Experts of a small language model: 13 layers, a sigmoid router.
Below are experts of layer 7 (counted from 0) of a mixture-of-experts language model. Rows are named router (the router's row for the expert), up (a neuron's input weights, with its number), down (a neuron's output weights, with its number) and show model dimensions 0-159. Each number is 500 + 50 x the weight over its row's rms, rounded and kept within 0 to 999. Numbers have three digits each.
After each expert's rows: a language model's description of what the expert responds to. This comes from a sample of Wikipedia text that the model never trained on.

# expert 56
router:576501485414490499530564493523537537407541590552494568518449384520471435467424511507492471470430555410534472567427527478504449501519547525544424534476435481516575545542474471447477460475499471501464528515528547493501515574499512567486486467537543462539580384519541564590481476380446440490526496467535549548547576476502584453499516460602490517502511569531514389545581600432477432548471574445438581441469503512417475480504560407401496499564489418461498502428542449475427549535453472
up1:439463501528484525486497544491492438487493479489360519516519464470468485497562492525543616550497582549592578474507473512485478498467467498513423576499561564465440455490514474485555460535480468461599502467402546585485551481439433440436574560429423528472467448461527485571547481429565555615504541493525507466429516501560571527514406468593469520514581456475562472512510514569420582573516519526574452410537542492412483465508375468552458471544550500486590570445480444554540513501570439
down1:539588446462485506486565535470474491532431480475471572429541557516475492530480481471590483461425521423499550522414472475513423516449563470505428476473376450446424574501482491506459458585484544560486455461522558581590552468487599467524578460468504570400637508493505510533489491627496494544433494440464469566461450532449499411559478460478409525529584526537393446515364507553521478577508506454512506600429482480476489509550514508522468476482491567473459475583533559510580531513471472
up2:574432467485579587441488483581457482498516475527467588475596474453509476503464460531471508431533551513497538535580462542514475493518418534466534495473482517536587510421499492451466454527504451506492549407550466545489442482501529536434516509553493514469505556533550510543489507355545471485454525610489464561605414396561466510480568568551466569436526536427425526523512513456471516497454462539481459470480636539319560459464590564573519479513438519563538532443529452553496531572434468
down2:493485456565447477469390511518514465463494510529505483594521540521524504583566517378471516628524478415415565511546450541493462442477553476477447468400473514498508545437486409451537476377516502457443556522478584566524587438465475591487504457569536544354532529476459508546411523508480465527484486399461470534528467534482410497501485582455487448464461573516450559499478490508510440504453392443524507466484512447521503511463506443569472525604564417576502449469458394561538503494496463
up3:506511491529412554497462482434458483605452471575566502478532610591495504513503477583486521513463609499492501497511495527526553558518505549505475486480506553559472509611552406504500448497546520458523517551501531510446414393458495417571473505542398538547522560617514498456546457455529587525607514462544524534560494459522401563443406487452481482516582517527588520455480419550479436524525548505472497528471495407492544535578482461591585420480514522460432530447544549441515574571596469
down3:449464443457566567496420611461482455515489481523424518493451562509473524522454492452445529524438483396462481466506550434536379382408503548494444477492451522511515416485541461552467437491417496493516445522557565454431569479556517463503431531516453498512565344537479542548492412522577496421438462504477505602484532544519605631465489491552543495560526501458529539550524504513562502466472486434485371499529459464421520491513575467445441515514501559494430582475419472471466446495475507
up4:589507529476513512627415545534499476477498485503551496536542421574542437507529436562511556494404555622503479477482478515471556459475455576486472501521500537514405494489483452508564425543548487573514474549517443509462514445500570472538508430429451490531482413499604433529420525456550469487523529511510476569549577465506402565539469427516624526415522490542564516471645451575443518469448538529457605522524464504568516520498436459487486528466532570483592600572526503547418542475535533
down4:523504481570530495646380559476515462535541505578489539507530471545505558448423563544495438438516507480489455509430486521576475501461444586534526473498523529465593463426498529478533479442561483538513513463490494432462493471560444489546520432505496435434484415473536512545533525572473496434474518546480543495462514594537525626507444490507561599499522469496595465470625486408479476500461518552473578529620426526440547533398546429558468452513472595499501507546461613491457476448385485
up5:570449485454513535561471527481550375507414498495518536530543467513436525459441392495605573519522564517504417488502490528549519516423431457380447393467422519490550507531488414458477458584506543452485514500422506549581460576404432543528421566510447531546484531592456511547527495447393491536408558557509435570472552424484489549505520447493526478509482444535500482437469450516436462479505402522494518477417463448548471473490495426456475570493524508562451500507570394564478480563526428
down5:412560410527499433452576599578409555476512491438490456511415498521522448485521419482565442573479561479433430502455465431433433424504424449599531471511537445504530542541479461507543532489565457479592569430518458437513469485505541440601482406438547422475506597482509477524521487490495544456513549482518438438407514550447508442509511487593509550450619533567396475510462539471479539460548589466439420457488506489497440491486535514530438421576575453551521470480482495502493542510492570
up6:536504524575390494510564520509443526673473465553443508514462444583442540483436510610559567410496503537511507494539524547537468499500460471416541514487535658394467500485526492571492597466479618547524551446481472540396530536520509586464468543480461518448468437488425539480531476563485629565494546473552524511529522544526545474469473397492500464491553437445514529495580524486476521482563529463558520456440491480453515512550514579517608438486432524487447520533495479418441456499512446
down6:529523426493475529609454522575489564501532483559495574533455482504538454545521583572565502559465430431588381551535565561478492483499470514523464542481414548530568529555519497479495493514485496404507451539502519485551352554521487518585499519509479474483584511504465520595484536433460520474567504431549582476527542535400532473482444519395569475493522482486437508587546559454411566443592529543464474506643519518536431490480540555476491462487507483527468576507556483483567591410410486
Description: Blank, dash or zero cells in sports and election tables after a pipe, such as —, 0, a single space.

# expert 33
router:524418590464409496457547559504481453572494490481514549584475577507409574472491490571448441493431471515429556523489481508418453512460456556527511516587513443491573519617513618532465583548429493512496458478495526496506433535584540418523431496491502448498546447520449461568488562458526446538512470464563403553459464394482515432390526576463457556454531460404504498546547482494422498543463435457569440422597469515459468530443456502574533563517481457593481459470453516518497561464452537
up1:521509533594492617428549460510419467504465501565585404483503503467531477465524481458526536464419522467644449535468505428401516471457543530526441419394502450469474500576566497443480470550390491426409514473448543592540495461434501437528474552503456463560510472538458584548481448493512429464548499482514501535482533509494488526367554478536533551544499529457531539561550459527496567520523475481434489484546465510525481595527459527544514423480511383352502483458508551500595507564566467
down1:484483504567459584476528424576532494477428513551475510531557529581600461534452520415438446503440341522470455576483497521514442530595481519574473493465496546481509537453506428529542569537511568490506451526480464464461501525535541484525535471501498426493536516553514471456518512485463393476521523447554492529499504472534491675545509556514516488422562436558491520467484547499555473500532602519484434539373475513430436480555481508407585504376484511547438596562435445483554426503555421
up2:486437530456520444484566456517509432504494538422599565559544481552477471561469493556496517580465432488541470472566594461525538434521481476543384440431488490462479533558529459466521443576493580515484433463490537528503504486538390427543614476455507545485485511588497512638565481576406530596470445479493497609449547479513553530456508558508520456502489574510601530562534504559462523487484444567467521568475515460497416489555480552540474400522542492584473592481560454507468506623447495
down2:499451464513490457609517550491527435507508485483548584615448428504438533483503500589543438579427516532465596509412511539513483489508445533546432448575531498615424529470549571520424439449532578440449543461533461482481457507541471626524540572479509435564549478514483488482385469573447435459478463390500497616532492540541460528560536518637572476495521534461482492543494491544407501568535384515489385558500549521492476496517525484527516455505472489537499519504568465413532488483494514
up3:509509515464573451415440596519456482373558536490488527519448441474395476576445425393519528535498529472500535518430490474431548503509478441558490425524454549559461494476448549521487558536511547501513570436563502450440483609486496484469577516495437497491465499464478452468513531405518543587478395539465446541503373468553475473453559498422475514535482490416509527475485526383490501553532393564492462398536431520433397510509435512551484467548502488498600514481441379502550559508473472
down3:406515443529622609391517435435620523496553515456476464534527472424474427526513399537580578541456521464470494424456510497556471521480498459495494459517418561446453544468466482503475534476466528523499497412541508511436529515449404424480513445474569458383406513458546560526483393463466558486490507514489484516472449468516601462560476497527510584547427532512515586437471485424527496461591441522486454494511443502551520474574458484461468476565557569451508486397457571510554569458458435
up4:502483483487545546517513460502427510478468466507478515514420460568494519577591470471411534474562480532471599492496514524503522504516553555531581448506521581516535520527600577553520549532564562500515563463479463457388443485436516417487534553505515478497391517508400553484578434543542529472512455516579548510426548450514380530383466583480561533547536465565489507500520438579558576481578523485521447467561436599467559458488507502543590574603574505567485478529473566530439520470416426
down4:476490477616461483481548523452444556570582506491509422440457513502393552522529505523513456412572490562457482380449426480540623498542516571516490495513430477541510508538490377586517489476465456515553531544515495524485493451440473585465475472507491528481427530623486481380569507537558542543465463466510503503435565523539404465544469399542463494425493500516469510457556505607493501434451541536484462480562455436530454426367548402460502557509498483577511544516431445499494430448502478
up5:453449457478478574448549554577541532409462506480435557550553511560467603534472517527604485497538453528511449491525492546456532538477470593559527431484419449555471524524483462530380480537490463363501498551540558583508474495397509426487517568498558428496552558479476438545509496539491511535539403590384449528559494506422469541501571480469584498512539559377467536370473482529502470456532478498549497475488452536462445519584501562546442570508485450469456406526463388495496490507517485
down5:470496558526462479506560548530568566485456500496522479479562529445569552515494477540604591469528494458444455494546528485571442428519544508549528443452498443441439544441505396452578475510438478485538439471529653470503524497426478456493592561416572415549411467572570562524435597517474568477568486595504459487586512522516525511489541561403457510604566554531459516414558452513472424491451535537627538537507502558456536440519454509507449488582525521487527420498511496544491534482511540
up6:475482439468504459480571569487474608519492531516536542542504564465481423418430472562506578517598547403603621423388492460505402502410452451499497558509500490610570550503411551447520475516585493468486464521445502425463446443483456523562416513521472415518464459531489450538416455524476497446480525541434518520518466486502495456455471541481496471496500419541422504547424506527576581571580481524525505419465561552534539417485475453480449504417533471456537470400527468544410509468495524
down6:464521468481585539491525603488516521383552500362521559507501547454516486471542587551440505504526564471483447464526480494520408515368508506588460433485495573469511490482469474480548564470439509492624417510457411521528475547481476584530553365510500518473478483569628485489470465565413437449457511447565512445548514494508471480451427482503415515541421484426572478525511501412559516509411446408475505540471491565546454535523483490580439461548502525445449501465573531469495520517473415
Description: Final syllables of English place and personal names such as Blackb-urn, Clif-ford, -shire, -den, plus table pipes.

# expert 43
router:516568457527536509466461475516593461542519576493504442481487450480514532434405401540416503499424467483369464516456428553473478507561607497424554474565515477400526524475435543512500552544533391486446474485503487512522431549477545536458498557474494482481516425494509515495451589553540479508485638445458597500454563531503493456525492471453556462452468510526462443527480603523616524447406503513482521561367519548497366522436483486555526527451564417528430469507493512497425481512432549
up6:506534501438546511499508537486466454484574499500501561634476546526538513525556460453484438504521583543523520488518469464458591524622415460445519477539549515561570595470468452486524487567465459586580468503558472563468426554462524549571578513604527535535471458423475533523438379460568507578522489504527624480576481476546497547443529527409485465537533508492473543458453524574421488455576582421415423489569526525470454459477497430512472445460458558433540422565433523484581508499474482
down6:522438461488515395439533455515469516474509519557544545552519545602440484561515521585478381489483467420511433448528587497494455453492484506547384527569551640418531491410543507538501570464545490479500544583474581494532643517508433496484506450450478526417430481509523523494549486543620477420534459492464464483521465506523463500437547512517498463427488552480467390443448475355518531459413535545512454585494523511504555515491430494409548492556521557483544459446536567462481468518494475
up7:528446573509450377489485488490527546521458461551528564491540486508488570492491504504428574487485566461540504478416456542422531540492530448547581489535418459394526592514438528516447597543498615517557530463534587479474534464466511465567481486377608449527600481473554459480446523492594467589526497439459431504537517431476584462483526529510574564507522469509451499562432523473596609505536446419401541471527521528425518501519447532531420561508495487504563463499447413558472439474496541
down7:508493487491505511482556590660491507585517468413518493505502539563506514503539496405485402466471472443443563481472576469467546457510489449559519542490539527485416539455503532442454441506537450421646465486512573454539578391496435547570503478438501555458459547494525529492609498505450527535522440459448476516506513415452497546452423470530581436446526410606517436457602509432410458463492565495481596493571469508416520479441510530518532493525501535583482473519513480469420432480427506
up8:457458560456488437414508485504460624482505551475487419553536431570465452578508462507580529479537505650552419429486459497485530563368485502461469505570544433517486469469527522604489535501497489495583523478492368499494420460355483485495511515539561384521489519373483513509588441451472526525442511516539513544471529441501500522581447482487497431542556514434405489522540459455458469445470438527478458462571488390520468509499518566527531527484538507458503610410487487510540484517502493
down8:537376582525512470506520575562556440575468481426474547549511424544425486475452582552522467505532523472429575432468486497477592448496450480477595474514507563472636522504424494481499421476477507411445469461511538512457443526445541540515468523462641480485520559496454591591509433500521480521620465553508471472446577492474535411543520449459479556387444490596499449524549488477527556606521474551491468494543514477582553503513538514524521568484525408524554554534437527456516462436535534
up9:582478552550538476554478444472478495355491498553439506430598501526480603507481524516555570488499574512492536514505550481518471435541438471433501504485441466507559420514478455518558506498445421468516522596532530494502494464535509486531474568387448604556481468468581449477449485467480504547468530577420499487541555422476526543531449440436481589527635507510435514503391457546533564538548470387518444490550619508527534521501491457406531547515475519477557654439542559467479520475481537
down9:507572553572428498505486422494500531483564509472475464610503457525645551514551485462616531504541544441498469479487518509483586524470554493546521507519392494427382538380495495502572560476571507434537434461551577558480450481513498516362448499409515417519482535484527506501525471563521503515536505532489607454501505421667435542452547567423524558499468419484446393491511541437519534505571490525431499537447569487472465506462451459466465519471563516495469494467431466513481541526486496
up10:492492476499606507456485507478464498511348451539443589568611530525500512522470488595444502486535546480491542543508473423572504481545487432517446559533514419546391528485399474592536506599555491529538502480476536521412451512440417512477432544523497402411550552535470465546495427487475442515545524476465566509442498562453595413511499520498418397431514453475496556530460440535599444504541556426499472471467531593524623474500514461499449540463483555488550550487577524530486497561456502
down10:548542485498546449472461500507408546420515492440560496539444577511480538484454483584531472468490467567450568516474516538525435435503473447524585514479468536546535565499552460449471535542559449468452436504439546571549484499553524485446491629463542449533515521505531421424571571560440526605495567519463594447452575583446528466483437456407515453567461578424573427494513465513442501452543492529430471597504448592545521546516480438447475545498490405472454516560504477550589504625429499
up11:551566526479472494491461542494415436469533504517458541467575595627399469559456453517508434456420531448511550475448526524519494474515524440509558566525557515495456364565519497518564494496451455495550483557461512477430438496488546545448531529550520460466432477432525480410547518508560575583465430504538488571419538552457499461509455445489513502508507591431465450488522450525427599505567513516500499484568530562494432521526385418510565426534507467513603582432417528494529496539350481
down11:526472515522513482554501583383534453426408509447514463594489456559567505583516465503552487526589426552507572501518484427491510561574563475497513574488415475569537497596536545557514511556487466481419487578500633554489468424516499393471436530543522498470578454599468574431521542533525530422444545505499490468436470574584504499489424581535508521469451472520386533505544476482490534450514570522560475465475488468546529476525581496423408421444522398486484466440502581474487556473509518
Description: First letter of a word starting a name or noun, especially O, P and N, in football squad tables, such as O-poku and P-edersen.

# expert 49
router:502500539499513495473440431527473467530467605514504601552586506493503527488501499585547589494501545456533494444495503391577569563555553447477458483512522403454408496600471581518433458455461453405592486457492481516430582573483511431429524501536491490506533527524555437493512449490531514454505451474466458449444481511405552463568529502589399512589533434503478448580605483432468425489463430587464535467456451549533540530434541538557463506447469560389451443546434507505557469535519538
up0:510413455501498497462466465641504486399489512434525516492597452517527447569509475491546431483481489511532460477560499480540505491501425529500541611438479506409427498489512477443498560468393528508493524456565398575523456488587582443521512506535508460489440604544482442566538517488470482463492572373554517466540558608502449550481470533517477440579376545467532439533436500453541463525543560538477469444531574585538478533457465488485551514487424519584570517601491530543513545595460434
down0:526489546457492416425470487485530574570452494506537579548583439397537477470539620475524491420454490508441551487579517512524612499490472438495500610541480533521428571472465510510533550452436464515558445504583592594529471547436522418538414519503462452499455490436474560508432489480424473523553494564437454470567517491494448412500307553439438488445462535496525515554459518559579519534528433484442511517451453451567505469482553501485551514479501534561463432574549508478495571467452505
up1:499411479447495541450391552535477521509502545569465381547522536520488556531506494477627493418545499485560405488476450532446519528531476514522529550525504437505397522583557505483443504518501510519494490521466462578525570556497515437504484439439569536467518452416444538519502493508407563516493474507518525515502521516468480362491562500642441564526405554538533525447556501473504568365574521576508475532516516551525580478590489558603430461540399518472476522488436488583522509563420467
down1:536448559503473467413428400445601565445527525517477460457549527563443468547524534486570476469527460526555552498575430484456407547399545492631556495480469513558448492520509516527545476521487500449451478530504537511543562542366553362475463466489548503569480515569497508498459474500483476508452560454453543476549495453440521462525586487597395499515507422510540381493567526505557461467481625603559523453423537420497485439493530522455512494477483520452496498449469386485514583475468529
up2:297495529439482441437506503491523514530540466509548452507496600516620474599583483427583546467494438484488551546494459529491440567524507501510462466434522561506526408552500451554539501448464563536583460543474498534372508533515508524470516504467522476526469548532464443517494498488459394510436572550587488503412464533486533531552525524565544492521554388418487472417559492504566519535499550533489507437639497434554571542495499510528530497558539622457460513537539557522504475459567481
down2:504550599575543549518466489437513345583542489585469536560499489434561501505545498434518497504515429489471466541485442478559530532567489490584494477490403513443450490607479523534529555495387478536500482540535556528520493563536460514491466415535524514566522529438475548418465456520515516403458439522571507432488491434592555519600532549493506469518544516530403495506510526525564462487485540502529554534547415569607497490408426519461502557510496440511433457654430545431436487491500417
up3:457528424493464503530438499546587435445498490491523513548475568474463453520441495478569489487493545455487455534528477461444459478523539479545446425502457451505445501529610532541541458499472409527498547474421465478493510513425403453530566479564525442485443572496513383492586480433546532518529496534523460445466530548583372451432520502425442538601510465555417357540434402509552469473433491546488436496398471462506541429587562469495448490451441505471600492547439497378556480485501494
down3:482543525455430459493419537467533527416486498565509593565403511462376445602482451480531553450485422538458444474561560536484520523464569573532456481469511464528503516606547469537503553513474518446559496500424477588504499536473467552611541486546525443466521512428486406504458488470582511373465430580438547474425455519482547437387500484538466582496535415527496389435436495523438425537499450527448524593472442476565501562476514521512533578533540449496512426503525479436526480475492441
up4:472474490449418586445469494361592454531465455465513501515507520524554404435568518538550471440526517463559472467504526519450539535478477573469464497448496505462507468451544616537473446478526557447529479477502496520405588477495574604478472446539497441560426484513586457513509543453560433519474531480516488553518490463445511493429482510531540549651470396542402508469551448442569554507526484626532456465527486523483570523582498522491524558543473508512499592461386448582492443558606503
down4:521598546435516532478534468413515429537476512452507444544547554468493458433471543460518509476523468421575475416519527587442508550565552579515501411551534534461442484465521498456488440493392521557562454503470500468471434488565530597487498509489466532468554459418457506403553539505498482501503479478627494539395545485578515486557429520556489508593484424460506558490505520417575524436469475475536589487525510524510487461480450352415483507539455432432503596496470463455363472600472519
up5:474538562418515467555509500554519469609509571589480451454600458525433501457553461521557584522556538434529456536485548531532479480434512547484522469447448455515458579588514522418512501495517504443475568469545504473414572491471653503370514529504532504527453491454548591505485495479475480520580429554655467471463499501527542515468513511469457490491486586592572435499605486439458492541512525464585509498543517571455521472488507505552630470458535481489408424421482449518491499508435577
down5:474540434500494540504464504511605481490542483433433438575499522608499406494537563540492478463457571431468396537473443447496562444461475524563420428562581416571525552399514520517597448463575453463497479504484544504533468537527438540564528446501507637491488445468532562570575505533580419445608498475490495443560536446523494515532446480534431417507545507558462563569503474491499475511450434472517480509387528503514561488528479529416510397470511482548506484441451490529579512438452592
Description: Second pieces of names and uncommon words such as Penn-y, f-ant-asy, R-oss-iter and Vert-ig-o, plus Off, For and All, often in film and album text.

# expert 44
router:567506555478523545599516434461475492572447548572528534484513516563545496505377587512478503441481513438522440446531481500516554426484400562556483593496434523511474542463471517464544572537422430519472483413448469543521573559472549498580438566571418534457532416456559626519473540548410534509504508544487485588542448443434501448416529511484530606513500441541462580428518493465496463530482537510509563509587519419471431383451479461514457483526527438540584553424454509444502504494503464
up1:461494422506484529463526397527519475413458495511675526495528557495518472484461490429557445468480552522524552445486540465568437461411454520506479512435481570495459459445377482548469436525473390530465562545394526556504534484598484498505579570455480502485483408416578463482493543554487537555550420604509549437499480503554427517423510470490562446513561474441478490545478513602450516517477603484476493441460484449432541482522476531518469585524416485570500497524490514464517596587428462
down1:490532447443526511447530476449609475432469502465506507480557556558503498540449450600518535481461597586510514488463474515494443538470502572529555418424513456583521507437593504535485413457481396577574499455577478526456468443509447448516514482534473472533540540567488491490657558486522529589511494550480589516525441578493515539459539543525516450461456520517476511436496498487516409627464480554567473563437493402441519549450513477509464572523484576481466618548478465460510648484526552
up2:555530378462473471485476490558455474504411480473507558381558460536401523497520551507541604475478525517530472446428504605448460594557465464588453561494476506482484598418463491500563603527513475508557515534509452559474396491509529552488431517434461454528478405480587553492439435396463508564431510446552470495516485489529457398513578556489453559445514485465538508472531480544503458515527468473503527513548489447501519374424515431449530511403461529507555479434614531560551471554457506
down2:539578381435435467475443445475425430482509508527423595476561450433479470496525582535535495495502452554519492546452500606489459528445482481497540564538482538522434551567447408575557522537483530436554583522592522469535619489491500553544440571492531527604474403541547538386445518461465525499523482406519466478444503492504542463492541531430435656524493478504465502482431503537562564510571470560533543532454562518501516529522545447444513470425525571442497472403463500418497527483530550
up3:503456536509468467527512549487515439513460529585421494650621477493599485559488518514505476438481489538559542504486493472514596608460452495561436419525470459508400576569547459453502475482438503580536459463505496443442458546418602521444479478485543513430490458480529498517458481556487509528515480531517459524476578495557597502451554551519536484475466572523425501560521478521480589545493506567468426431488568458476482546545436585512541547410525380483509380450431397529551505511406474
down3:481393534501468522470549659574565478484480518477450459493589512553472452517535504466488510473594539592519593494551473497444550484478513552501526441580523467458417473479463557538475481442495438559482541458543533412499465515305461483499463549607496474432517472442534460382457496556456513461525472501437528452446548534510534448525419540495517528521499416542420455474514497443488597449621473562484521504539497417548519607506516509494457493451473415392483514518494448503471528477491539
up4:535587516480465506508508472539499513455477594516456513508451482562509517476546527482467573524565500503536405433497455492476528428515442616444557614446537517475399461558558480490579522433400542495520489511475576516490537466533484475492642445521482525527537485421485404539532406542541442493485490472535551586542558499468516533461493553505462610500438466515463459474527491524462534468451555476395424549500484432434424388446429532508442507571583494485517519469534497494575348513519598
down4:469575519484575463451460482569511475501395523514497553498481499566503462431479490496481510479498411450487456458518473462592463546485455512467591399471497496507469566442479472518454423473419441540535435540519463579521538440553500376480534472570356500400580521571538528625526580487451449541506497536475429495532447458449495551471531517469507586513472462508476626572478527505538488441414565493506480519501511502563477393494482504427507538426482427448424533554422556587574451498557517
up5:547467504505381507599543498472411449468578546544526508507549478535524467478472508477437464469479548464479451495504544431488506412496449527448575432476416538546530516474506477428637460549382475461607440461449469511417465487446566496543499524475533474511411497448486526515468487441518420525638500479415499491486601401454478569473514491453507422471553501558564477414472508434486434526487533564465503466481577432566539549508517544397446532547462492474556542533473469575364523509498499
down5:570514529418465557557539550588536503563629478517447488517551568509500611542461511514473579561450469501424416488395473514500554515405607500500560483503516405488468505408457547501472471507527517513537440505475541465561432498490535515551421547418594495388456484420470513534500565453552474476540481548445422486402580397512468577371457521478511490485508492405444486468562472589493469554461470432484510528481549482479559517478564485524516495556532507584452567529476536475556494448525530
up6:498519479445468501476556450463463587516425491427501593569581538521584508532525439532499467569504476507621475500501457451533509572470419407508581511487532470542436487436499565446441456523464568537532430484478503470515566438519496557546573529485457474479495490524508548514531505536464501500573427536519587571536540520563501497463513491532450394527427517633510589484497488520337500512472597458572507517577534501540455512399527554492522522465558409497559524486452537564457592540442378
down6:501442506512528557498494483490585521492511492537435479506415526511512456483461598447582525530526494458468551414434494406512527531497468584492468477549444592487509515476525534504475462519565467456441487490443522487539478467501440451497541558452470518459500473611431609508522568463400365502415488463537591482469635433542400547373418534460543513489569395575553567473512497470476569447485457474497560522533504477514514522423414474498519443422489480431546446440452471428404523486517464
Description: Middle syllables inside longer words and names, especially "om" in "Binomial name" in species infoboxes, also stit, unicip.

# expert 9
router:507593459540471499486558469525497363528555512488526585589489468502603522465475452500477559543414467528432560536484486501520465571616545480464461474436513419541533475435445408530506420530524442505515492468522581460517486508559432531461489522542420482559478427508441470468475582497530502492530597451523491506505506553399523481468445602470512522477466469497422408550525544425603383463474493568525437539476461406468417564509574442507494628454521497500447461504459551477495421516437545
up5:478389520494474568515445552534506497508484481535516595477502468514567465452531426543460561551411539492513553350518433499490598519605457575450464541417469447490511483531459429521498490519473551547478542440541441491510551507476452434413488476482421518451466366513531465519471418502512444489497589547498496546420471543564561474429520559535535474519472469507469493589457484565454472468491444506468417410429483404564418517506528537634569552483467561468561487513584483435571504465541529
down5:522485511488533535533490519497513415476537492508509652575464427395549567522507469486508506504469439567394409577454488543517494537595570502552416549533480417556518486416516485400433533543569432453511448523474511526532492517518442497474461533582477515533551439547498518495545608514557541453442500478442530437515436608542575567544448536445511497429508370510482437575500478417481570439482470526602520550530513507490545528566550522442546522560412485582448519522519569469486471485566521
up6:462458361433445484458417543503538500534434517520412486554474520464480483457586526555542458509427571515553504497508583466391577538532496544509420507505461468546451472495475564522517495509520567432566582554495535527457453496494421472511514498442497546494421454556536518566545496480622586537481507455443474605516507458508498515411610471538527542368545487610490506503408473511519571479497454518452534534502427578576520545533423555519470514581444432496569520455496573502539454470416551
down6:433471410472553479587445503617489523454500478436489554578412494473468459481506434532520454518455533464539527547481487459449537478504479518506619528514460448538517578486429462546449574615504443499445537566427504536433533560499488494547475490527543487476497476484517613574447527499508541448433563498453607426468415486553492603424488453464463499514532507585505549468440477497517499538564500501503598527587508488355549519564426504444470504495577536485543487447422560407446400478483432
up7:578482515561563552589401498495450509408522460567425492601472466518549504483612498592454611483526522511592491540536462495531385429450510526538501524517508395515515521492518578584414448587482508445570610551516485453467502522562491461417503475442525528525528486508435473492586453491530509529441568431494524508460611535494430486540471475427480526523407541467466515540520446490367479435521488580456493531536470464476452490577565377502474531538511477429534451453496493538528490448475483
down7:595489520502501473444401406511486516483514501383441487512426391589513562584559511456496447493447490531454503508550535538477492586501475450493462478485531578575511542499482500404512429530484487420478431460449610488448509536417506486523519380467446524534490483494402511497387537541487438485497554440588543497460435541482503591558411474471519507451502445477519503589505507492425447488524541517450540669456526559393507491557519517445554581509463451532490504547458584493487522503445538
up8:491513470500553492527449478470426528496509487587545488565564530535555489502500531596488487560530509441520540443489423569502484495594521552507488476509538468473538520547558576425506463503460433590524488412470482533372591431448509426579381519449464451567479582525431559547519452449535439569502549480541537563452507533515467519526515517457570574594563531523449422506459518588502455564481481486442443414530502487420532490459538553519507561536566509468465585571497555588392581609521522
down8:514524518424526471588418506473615648464519489518447497453511613505447546476510518407529501564552507566459479402469491558581464494515508513471461352597520517510461523449499552517498453479521452638571532550538500488489494516537445453479530568513517442493520381508507552489605439476578523492363446575524534528518495516485499558455419458547569499533530483520487504527531524450452458517499452529489576520516461568449497426466506460562590439466549433480517457456465526515393506543529454
up9:426417468380532455527524411611439548451404470512490462449552507500471549561467473493505394426590485470569440479426564469445458452437435481487511493533457499519475491622464520447463516553458571525485568538439449556452478472400517459499520406497489513502551543460585433488517489464467536555546438538542492508553519510577526461475566431510491558588547515520510582491502488515416622514513494487411512453540561513525522439560394503453559422524512488522605502477533426497435551533541488
down9:511511600535528533513534471536443531502498494493554433496535544532461455436609475501531456570482397538511541495439570584421438522456413529605527450525438485431479559485469373472507644480456559479469504500421467431514573529522429504559489536499492530496439429557546480508410466438462391484527529510411481491471491459498495441498563578502590638457514479548519509501484496484481489525461549455598493521470486516428458416509512517558448480463487463564490528417600516584441455430473541
up10:491445564503474535465544442533555614489534486552562527461482432536504501520499487503531507386469573500472462408470533527423494467529539531568486574424448509535565503522494578525558484600443552484523457549521485512406500555385440427536529506440552540514384538552484541550539454520517486476507502522461593439454519364504407527481507562582444466497485457471466584465485517504514448539624562551574582436472554471467573423577409543471441541508569546503506536512562532562469528481528553
down10:377493526511500512535440523580556539488465502456441431510461477508477468546530538514444434446505550534571463508543530514555476555405582449467474498575515494541552559566515516422505490481537433460403451452540521499511452506547535491534407605531547525444412560518579530499434438403521455536594519532426488532490438501512569475441471497412478477433465547474476497592490516479476546445580469531514433525519515426522479408580509536426526428372524545513609468509517570500630548514458438
Description: Number words and numerals for counts, years and table values, such as two, six, 11, fourteen, and metric conversions like (1.80 m).